config.yaml
n_layer: 15
d_model: 256
n_experts: 24
experts_per_token: 2
d_expert: 64
d_shared_expert: 0
activation: "swiglu"
moe_layers: [1, 2, 3, 4, 5, 6, 7, 8, 9, 10, 11, 12, 13, 14]
router_score: "softmax"
normalize_top_k: true
routed_scale: 1.5
balance_loss: 0.018
balance_bias: false
n_groups: 4
groups_per_token: 3
init_std_router: 0.0199
lr_router: 0.000794
n_head: 2
n_kv_head: 2
head_dim: 128
vocab_size: 17615
norm: "rmsnorm"
norm_place: "pre"
norm_eps: 1e-06
positions: "rope"
rope_base: 10000.0
rope_fraction: 1.0
qk_norm: true
attn_scale: 0.0917
tie_embeddings: true
parallel_block: true
init: "trunc"
init_std_qkv: 0.0249
init_std_o: 0.00454
init_std_up: 0.0249
init_std_down: 0.00321
init_mimetic: 0.7
optimizer: "adamw"
lr: 0.00205
lr_mult_o: 0.947
beta1: 0.95
beta2: 0.99
lr_head: 0.00877
grad_clip: 2.0
warmup_steps: 474
schedule: "wsd"
decay_fraction: 0.566
decay_shape: "linear"
final_lr_fraction: 0.1
batch_tokens: 65536
seq_len: 256
doc_mask: false
train_tokens: 207600000
steps: 3168
dataset: "wikipedia_en"
Below are experts of layer 2 (counted from 0) of a mixture-of-experts language model. Rows are named gate (a neuron's input weights, with its number), up (a neuron's input weights, with its number) and show model dimensions 0-255. Each number is 128 + 32 x the weight over its row's rms, rounded and kept within 0 to 255. Numbers have three digits each.
Before each expert's rows: "mostly gets" lists some tokens that are sent to it at least half of the time. This comes from a sample of Wikipedia text that the model never trained on.

# expert 6
mostly gets: " in ", " In ", " on ", "In ", " National", " at the"
gate2:069151110123167165106085137111133114133204155155123145155135132178172122063082101136153115122081091128078137159181080153138134158075114099128107080114145169115088123112094138155125122183136089112081118173185145122147077172182092124106115092120096064104193148111115178080164077089100156058147142099142126150181116113138126167067121058139124120064090126147083103145147159125105096136092182114085132131173128121143165179166123126134140172070119088117149113154106119096113136186165181104144103087138191130135107110100108105121115140144128119105175069103161163088126098176142202138141169185158157093095107109143103131094166107058128124133124096160133138107126024154107140193122115100190141118149132165111180159168151148105129139178148114145079087117129155131113093092140129
up2:099079076063133111146105126175152118094134172209105136083085132099130162143160097144121111119133091152127153123161145107090139135082090222107163125120116120136105121134156125112151130107167087115077072158186153164122124102137132134095169080124136109110135106150105131121089098174092126132124128114089131048141126099107119184115157082157098165191097092107113132139123065111127129122111131158126113062126114149130132165131124185112075151047162181120052068125114115167190131108136179156137143194121150166163184139103145108088181119119138079121123134168122141136077152161143116192145125145128190109053133139072132179135138134124131175084114140093197123102104108155114111092149059136077136165165113165107146112166108154157128140174115167131143093108138005110140086109144133
gate3:109158201096212151080058136113057120161164134094108151161153064108126140165075077079170137136112161104124151150126076193161127133129222143163141107154126133103142086076129144121134148145092101125121109134135152111127160130133104122140176165082111099128114138164101141112125156125125107120165231121076142111105192152109163117052114145161138133103108150177061132169118121108113149116103131123151120143151120115095136107178167200148186205094165100114127105051151160119125164160188204139130152103120130115145070119063134097086129151159130118156145099078095116133103087096125125151154182179115187139126099070124083105091133133130140150154094155137102185109147119145105103127160120089111136138155128163058121150118140107111126143093065093140209146096118142148125141084122129
up3:091144181170162107154133112070125143104130180134134118095151046114177118143097148140190132120143090153061118113142116106161119184063134068154162135068163091060118120113089130173151136180106118130099132157142113160127139156127142128155128114106054086072212132018109179152145098109138155119124146145133134158161166158090180108079107134129085066052107134148159134094120133097143124129156114085166106122117140037111166154103168086096117145184144106161151102122122097135059187168163101145090104167151146101131083152143160136167137117142076134109121192100142163081096070167088114129122155072116153100139122119164144164106140109122118174135171133086098136151156128190128203144159116083166123149171129127161106133154177135112116128157120110110087119122133146133191168147122117
gate4:143190104148037166168130153198162113118092109180143115186144125150139114073165134098091092137051124123109138129122188149135163120118175098040146137125151126139025135169137170152132123140119142137141120125140094154135155127150081105060101121135126149059158135184162190143167088084161129149098167188130105118100140088137094118155117138163157110098161107091131101159083143148132092115107114124120100110129130091145094154188137110067185155181117122130112107112104145082138174069091144136125169178130179116141150101150121113169198096110082122153093136137084119157167133121148176087148135175105206091228110102089130120110113107097116119135158118154133114112109141228132147154121108104136097125140106114128153134112120142126150151123085169140082121089074154104177176090080139
up4:139084137098146127155140121082125080143129097112145099093095089170102121157141102094172141124162126114084153126163114187152082062118164094108135142128146152076176119117112145119097093072075091131108174141095089173067154146099120147183080103124135127083088096120113106092200116148149177122147066080134087070171143190165130129119151083150116156149134128149118137174152126126124117153201110119138123144102135149138114143135123124067175098088094164121169137148120098141107096138104201110101101165094098137106105110100203085105209196076103131081143104114083102091120128113126161110125116079136157111151065100213125053122190117162151204155142114102150118126139134173139053105110138113136182138158096107142106086169140140142177138136075096201149095110083124145105132121096164
gate5:137116174106083097083151152084096131147160098040173065139128107107142112158102128069176129137063165152168090067139128136187177095121096122165138127207138150091102165105085112133150135159078082102117094113108126155072132096127067126151182150134141117163094127084075189127149162133127177084164111119128100135098146091138081136127093135159194117045138154138072138145155137128208123151086093207133118180160098118172118113110149132146147133118146114147161115096106160128115148154207150099100174146126222068147140157113134131100170113136144141069159114095119089136134149115111162152179085130087210135091125095171149116179121126114140167123159130096117125079116082124091147180136136116154142150122152146105099130129157129117109121147112150087179088142142140176109179082147081
up5:114113110170172153136097097166122063127112120140177130136148128188115081102107152150091126092141107135133135198106091199090099130124171138096108133063115135137126106149148156142122100143134146148147149158103141145154182178131172147085077034162158149111122160155175094147099145079140101124094118137128094121126135125136133179140103137120149143155176076112143154125067139127076073140193161053096147077101184124071131114177072160108149101132088135109109116140222059099116106104092129159142057057137097128081107084099111145156096117108128179155130106148121089124154107110163089115121141092149091126209106176131112113047119131127201102179158107157147110161116128102160133104136135113112150091153047115101178111109114130111160154126123113187146176156116155179175126134090173
gate6:140165078190153105129130145109118112114152146106127082126176114143106126084061107077154214137119107119120135141139074074141172142163148180116118113126100126169114124088132205137110136153085090116122120114102100124117097103200149131127147201152153112133068120081092114100108110111078128113111157161095135121120136156088085200102097183150088136118114074228106158157138116087092070188157098132097118082087182097131096111182142123091138123104164138131123126152173180113128141104156063167121115198132124175107106133097171137139131162068153095116136118120139148155061178056130109106164151181150136181142066087123168150099179114096113125141123101138107138088118111151133163116145126081076148121215088132138185163135159087149147136068068127136100152120132166104103146104111110
up6:129124192128110139127090097134091118142144080141107154136109151114128080154121121068106062158026071171122177133074155155160139088141177103099155102111109110076106110121124126102120107100095129098153186118137113101150140143131095095098060176095141120139140155197189168119180089127219097099185178118101142143116127081159092090170127109116102142106104163148094123080129095158138133105117123084109148158138101114175149108107133162100146113151049107196128148113128170146109145137062160122116108150198108079114121099117114110111100169195172158163162140112085098148115104114134145122151138129072122087107136144199112125125161158091118189160132153139119140185137050150056151145173105138146105083107132151166109127086071166127176122151137118119126180138056163144197125098116148